{"n_layer": 17, "d_model": 448, "n_experts": 24, "experts_per_token": 3, "d_expert": 128, "d_shared_expert": 0, "activation": "drelu", "moe_layers": [1, 2, 3, 4, 5, 6, 7, 8, 9, 10, 11, 12, 13, 14, 15, 16], "router_score": "sigmoid", "normalize_top_k": true, "routed_scale": 1.5, "balance_loss": 0.000804, "balance_bias": true, "init_std_router": 0.00782, "lr_router": 0.0004, "n_head": 7, "n_kv_head": 1, "head_dim": 64, "vocab_size": 16384, "norm": "rmsnorm", "norm_place": "pre", "norm_eps": 1e-05, "positions": "rope", "rope_base": 13900.0, "rope_fraction": 1.0, "qk_norm": true, "attn_scale": 0.125, "tie_embeddings": false, "parallel_block": false, "init": "trunc", "init_std_qkv": 0.0274, "init_std_o": 0.0274, "init_std_up": 0.0274, "init_std_down": 0.0, "optimizer": "soap_variant", "lr": 0.00266, "lr_mult_qkv": 0.5, "beta1": 0.95, "beta2": 0.99, "lr_head": 0.006, "warmup_steps": 85, "schedule": "wsd", "decay_fraction": 0.949, "decay_shape": "pow", "final_lr_fraction": 0.0, "batch_tokens": 65536, "seq_len": 512, "doc_mask": false, "train_tokens": 579400000, "steps": 8841, "dataset": "wikipedia_en"}
Below are experts of layer 12 (counted from 0) of a mixture-of-experts language model. Rows are named router (the router's row for the expert), gate (a neuron's input weights, with its number), up (a neuron's input weights, with its number) and show model dimensions 192-255. Each number is 128 + 32 x the weight over its row's rms, rounded and kept within 0 to 255. Numbers have three digits each.
After each expert's rows: a language model's description of what the expert responds to. This comes from a sample of Wikipedia text that the model never trained on.

# expert 22
router:155118156120136153105138129120208101117096164136110126133182108107124118143071146070080109100148146041200178107135140151117104163130102119112222137071053214205134114135166116102128122139165174
gate0:106155140101057139111161127175166119197126153113138183148166138027158110173136165142127129115164147140138131126108137071086099129158119168101151078157138119101126131121156093108130162200103151
up0:154159151062097165105153140151104130178135185139132150134157161012166126151120125114120159097140143117144139134123157059119130139160136136119130120116122130154123111123171089124106154162120177
Definite article and ordinals. "The" and what follows it, including ordinals, place names and proper adjectives, such as the 7th, 11th-century, Royal, Bangladesh.

# expert 7
router:147164163134110099093068218113222109115120169109099079111164109117117152113131143136126125120158136055145117168094059115134150121141101086075181073162120133162055144115067110150125116147132116
gate0:093139139129116127127050118156136126097153082111078074108108134150103155157149155156110175134085101130134092121096121066088141138149125070127143106173127099151145105099145080118119142113119130
up0:083091151151105113158060131153095167112111065100087052104110142126081150166121146136095163140108104143090107111075101086124145138091138080088127116154142166144121119105114068164147125105136110
Capitalised name beginnings. Capital letters or first pieces of proper names, acronyms and call signs, such as K in WKBM, S in GSEA, and Dale, Chris, ITA.

# expert 6
router:139161138104147163171092191100170111048100158148145106185187140093074118087099102158178119106133042147141107153092127142134080122114108072085151085111122120095149151148153110080089121173107142
gate0:126166145097132128158113105102114122099135130132154189152151145140080190100165096092151102118126106154165130128111116132133175173145099122123120130126125203125139165141143195110115176115150151
up0:140185128102134162165130152068112152095150132148134141140164178156058136089119063122144094121136111132158101156105109113168170172132097107135118129136128172142141173119178163095161155113214136
Numbers and digits. Numerals and decimal pieces in tables, dates and money figures, such as 28 August, $116.9 million, 1.98 m, plus hyphens in compounds.

# expert 0
router:145118198093111166081097210118168143127124172102116117230149103057120166137106075052150127108132061073127147200176111159090065176109147063084170062138094135141144098069140133087086073176169135
gate0:153076159187119161140081151100142155087117107146131142169149153100138069141133092140113118072122133113169096146184144154123094178157203085148109184102103140132136131124121070109108141087140165
up0:114111149207109176116065120160143162109160084158086176181159113088176067146155143076112118146100148094091086116159156195156103139155168094175165175115143129115133142155134092110091123152111205
Mid-word English fragments. Short word-initial or mid-word pieces of ordinary English words, often after "the" or "a", such as sk-et-ches, wh-it-ewashed, st-art-led.

# expert 17
router:154135163130156168124154127186145114120091136158093127108152167117161069112150122128116090079136125115180133194149114111144148123118096107106113120176129130187168120124174070153040109107095204
gate0:087127135134115158119110111221136127126136177091132189103103100178136108118150153113122086159080128154180065144127050065196139068142141157120127144100091144144115100096144084160034049155096132
up0:109120087148109175123130111167092136123141146130117188099038110200120103158163150106145151156071161135176106098109069079205076080122144149122108144115111148131127086118124060163055066180093105
Line breaks, section headings. Line breaks after infobox fields or paragraph ends, and == or === marks in section headings such as ==Stage 20==.

# expert 2
router:136158152160106129166150176144094131101118190194094160111123115127045083132128092027131147135150111160147177107110149161190090163094120091120087121152092109130103135109116081124105073192119097
gate0:135097188103119156141105161150106100114118128130103114065122174129135094098116095134161183148154157188161091122108097115160147197097091145138087096172108081144179150119135167130120159138144099
up0:125110173111135146172136125168126093126103151128110104081144149130171128134093104129153161138168100188183119116138104100182158208102122154148136134138098075162173156121164181105122160147141105
Infobox field labels. Field names and dashes at line starts in infoboxes and lists, such as "Preceded by", "Eye color:", "Education:", plus table pipes.

# expert 21
router:136153122126095157109080222102179095081138166147118116145151166172133067130123143117081126162184122141153166192126143123155158132091077061101130046141148133189159129127149095129118135154139115
gate0:147192194173114104127060151183101079073203148151136126101151182068130076112118068170123086149107071147171148161087103090105082160147146118109140170084159094144107102157130067155102177065097105
up0:164147196135115137125086136169117129085140157166104146140155174087176056112120068133158104148102106139144136158105130083095091173133143115151106168069189099131081087168127136152071170075109132
Foreign name initials. First letters or syllables of non-English names and words, often South Asian, Persian or Greek, such as H in Hoon, F in Fyzee, Sh.

# expert 11
router:107089141106094183101103234092113153164098180160121141133130131088181132138141121100125082093133154111113178160101111113115118166094139073090153064110092171146100067100159123151092068157119148
gate0:171092145077159148156114118129183159165101166127111120066161185100124131110201136119122183137171181149153130147108082124080114129158167154196116122157123117149103102114130086126128128161191133
up0:173072181120138155140107114107133113222098166121101153064161184101135124139146142128130139167175122123126107134077090144067130101114139145142117132137107096137114075089156081123114110175176110
Personal name pieces. Common given names and the inner or final pieces of people's names in cast and roster lists, such as John, Robert, Janus-z, Dick-ie.

# expert 23
router:160171206107110130099080133094178121103075166148084168134190074064155101174096087119102074119162140128199142104123118151087116166078097091114171114124103114135128095137169097144109092185203147
gate0:132180155134108121140081087090080102086075135114109120087131134142160169158092146157106094148131090133176086111132135156089139109124173137143129115121111141093192161106180119150154071128129195
up0:150206122137135107149103105143063106105121156126118163054172096124108162146089126133087104166156110163172083121127146153090141145132163127140138147105172177101213191110173105164151126125144156
Prepositions and connectives. Prepositions and clause linkers in narrative prose, such as during, until, that, to, in, plus which after during or in.

# expert 12
router:098145182098091157099099150154120072091095167162105127103150162071113107109087142131133128119153153097111108115136121126142150115113122118041128138116098127165135126099167109169115091137067168
gate0:101093154107184163125129163182121110123109109147086133139095098099187106091146112136154122103128126170115175133098114150146132094150151144146155105097135124152115108134136070111118136134098140
up0:134082167126179160140161162134141081107066081115079133142079132120190063059153122148125134125137145120126153136132115150138138082143161133139148130099126112173091117133124048090116122159109145
Table cell separators. Pipe separators and line breaks ending table cells and rows in election and results tables, plus month names in date cells.

# expert 18
router:179114135169074127147164094157120096129123158111111100125165126100128126144153091086100127150112133130155151103107160132149135128099110122116149134122138128184076124142072144128088170130153112
gate0:157150121132105127168148112096161113119117125109142157112139081117110131126167138104131127105089084164174151124079245129110158119111093132079144147069158158144150135131080143147111157120081112
up0:163160110068095148113138125119146115127134201103164151084188093148096127107139098082121143111062078143187134093054207105095171126077099109068145144100149115137175124106092122148074139115118093
Determiners and quantifiers. Articles, possessives and quantity words that open noun phrases, such as the, their, vast, great, many, main.

# expert 3
router:135179158083146166119053100106170136087112181122077150106147117085130108161116151113085093110188137093125115069109112152119117193076110092133124122149121148104112099096186125160099110131082126
gate0:111165144172081091110174117118170105114140117200119153176129131112159145162177096107108036124140143107150133080118139126094079187126069121150163104173091147084140086136113159112162118052091213
up0:122196135156093078140197115144181127111121112195091165173135157107153127155184115099117087117116143099136157105148140165090083175116062132128144124170108097078175087135132178127176138060111190
Nominal prepositions, main verbs. Prepositions right after a noun or verb, especially of and in, plus finite verbs after a subject, e.g. judge of, is limited.

# expert 15
router:178158137111099163123096202121125106153144137141124104227130218098120147138109072146073125128170129142142141162125130162124103146103121098142154085109107111125070024106087081122117111179095140
gate0:128215109161094174132114162073177102129176132089115099180100212118154181120087136092102130128180159113153086124074129129121092146118150126173169101096140115094085061142114104087110145139167157
up0:135199104174104179101096184099166072179147083121090087201121152137116186119082151062075150143153163138127150127092134141155085185148130089160181125122099106087081060125105134074126141145121167
Head nouns after determiners. Common nouns naming things or groups after the, a or his, e.g. film, album, company, station, chamber, chain.

# expert 16
router:171078145142105085146114211081154076112104179169109140147117112138140119104109110133133108132115159099154156153136152111147135142078117064056156040112128167160122091105129087210110170139128099
gate0:091161180100121114127099119139086146102093112132101152060145150106170161145148094116170090154041129125115135143124097169138137099074139131163094102077142111097082118137187104126142149135151105
up0:107192162095121143146093158062100116133095107131114138087138159087178165117156129124155131192116094097116136175089074133137167117120158102156079132106123107141089101114165088119179150149150083
Romance-style word middles. Middle syllables of Spanish, Portuguese and other non-English place and personal names, such as Táchira, Pamparomas, Oklahoma, Faro.

# expert 13
router:173106156118069150090144144158135123131063124177145142129140137169140064101099129142136108130146143091137123129109150171125146133097170116076167138155072124158115119133164119145107115139161133
gate0:169074122152188173142112182098152145110132149154117163182173140125071168173089134128146117075158161115149109200079170120115139161143142109117111145180070109093165074114124126109132128126150168
up0:136121123122123156120107106120137144088108124128132167181182172182077171136098096097112145114154175106167118180129158134094156155119124110146124117149110092104161081110140121075163137105173123
Table pipes and colons. Table cell pipes and colons after infobox field labels or list headings, such as Born:, by:, and | between table columns.

# expert 20
router:161115152136113113139137185134136093105148172131104128194126131135088103090093071049134044111138095080115155175109182140148153120104112085126149086139122116129113054131111121085074105106087168
gate0:150138148126104143163145107097105067112198171116132116135123167138107159075083046113089120174105135126110112120030190133143089154150106117185095130101069109070140163121068173136100071153090126
up0:118158123163106147188124121100111087133191174154140106135144174120085096107082060126072077183105114071068110092082158152142092173105127141133125109087132135094109179098094150161060100144113131
Counted nouns and scores. Nouns after numbers or articles naming units, events and results, such as years, days, game, defeats, 4–1.

# expert 8
router:093159130120105174130056189121130089132057135167125176151114140129196152107177120122136114100156139073161139133117122127111085174102113065064216024105100190114113128112162123133107152203095168
gate0:156108179143111087145099131119140095117179090102087165128088074118137144164074126089119173100118120095124104136187160106115106113136117121156119119143095170119112137154152086055122109071096132
up0:135086154148109098093135100115139092104181101142082155134121134156157160198090085128176204116163118128110110155137124098106141084095123161133155137147123175104107130144137109079181131114121140
Foreign and scientific names. Pieces of Latin species names, foreign surnames and name prefixes, such as C. pustulosum, nivea, Mac, Mc, Sir, Robert.

# expert 19
router:112078157124105101116094131146191102104093144134122133174163127144102060119167079100159119122138105162106134166103100161095132181085093108102118087122126090141081147136161080134105169180098130
gate0:122150113148111159115184109153161143134116139141068120097152105160160124084102144128145116138105120130050074131133109135210142160120144118125147121090110116177108121082159055138141091167092181
up0:131133162125099116101134124142139118171150124152065135123136106163156106106132145118150111129125130114069062134094089150186135167136164159116141167085083112219085127107112076133113078142080191
Sentence-final tokens. Word pieces carrying a period at the end of a sentence (s., ed., ing.), plus line breaks after headings and some commas.

# expert 1
router:116138134072096129117115113145134122135099159131082124148175165149116126165129072139107123095121148136146168180161097150159150171071127116157183043086136111121092117127207115149087148158142155
gate0:105180100125123157082135100062179114158111164189162102147114192129098113164128153138053084167118137135078138092128136152164153185084099138104177112105094134114134172120103121147085128140166163
up0:143165152132136128110108105082160143158136183156140118141115197120065104138120150115090100164144132102058069143132113169131163166078122141084169091128092170100180144139042139119087158121132210
Clause subjects, conjunctions. Conjunctions and subject pronouns or plural nouns that start a new clause in prose, such as and, but, they, he, it.

# expert 4
router:118167102102107155140125220118135082095089163169098179163132178082117145102062140171093136113143106085107107130113138114096100146073076086075167107134059125077132131107096109111126150175108184
gate0:143186131125112129127156148160107173121101215101163219101108146116120099144109161115106122111103120153136149145127199132160053136097184107158134109096108094115105116034147122110115031121158136
up0:164170109141082138110135179147117147137141192104166165124117155129133110169114185144070103112095123149156122169103157157161070157087189115154162119071099149079084096028147113102090045146147152
Abstract noun stems. Stems and suffixes of abstract nouns about work, research and production, such as information, development, design, Improv-isation, photography.

# expert 10
router:146103149109125136142139230106175110138066174205105090161133163106155171149088102111164125136182105086142151189131146148103094160087127097146132089142096158120118081135110124139110102122123123
gate0:128115180140105157132199184092150107100090152206130119132113111155093115206092119056142105162110174102151119120128153163150137159163162119132088077087051147105119136105156149155115112152157113
up0:176098173170099130127246152120149129107105133174138107168068143157070108151087115068130115154122184089177102078093145160107107159124171154084126152104066122139136104112171121113120092134157095
Proper name endings. Final or second parts of place, team and organisation names, such as New York, United States, Windfields Farm, Montreal Impact.

# expert 9
router:106183129123075144102093184153162079117119144168106166179114156150115091127154138124097189182155147090137117174168147096101088154103114070124172042094091129136068067210143115144136161168130144
gate0:123194135096149087156089139085140121138062161111107091108169139175123134101112128140108114110154093145095165180129124154141092086053078094163117137170077154114096086096122125098119169151132102
up0:099193142099115109190115174128146089133079135105111126157128182164139167082117128149118109132146065150077180177165148116160081087080085092171151113146063088112112132143103134122108163103156094
Parenthesised word starts. Openings of words after an open parenthesis or article, such as (S, (C, (Un in abbreviation glosses, plus a, an, Un.

# expert 14
router:121151174121100152075166166131132071144098183183117142125155113105112090089088130059157149157189146104149127185074170165131187175096089078112130114109124113163075149122122133125093102123080162
gate0:099133135099106129163155143102172149140109134112142149125087074093123106063147086082174127205142104096128112145159107156152164182099156116117129079098065112087176138143150150127146172079111137
up0:084099109120132122129166196127158161124100142106145145133086092080157096107168115080188099149159110085123097155173087140158141160126171064120164120065110138093199134147170141147136158064134150
Verbs and table headers. Words right after "was" or "is", such as outspoken, put, hired, plus short table entries like Votes, Notes, JPL, MPC.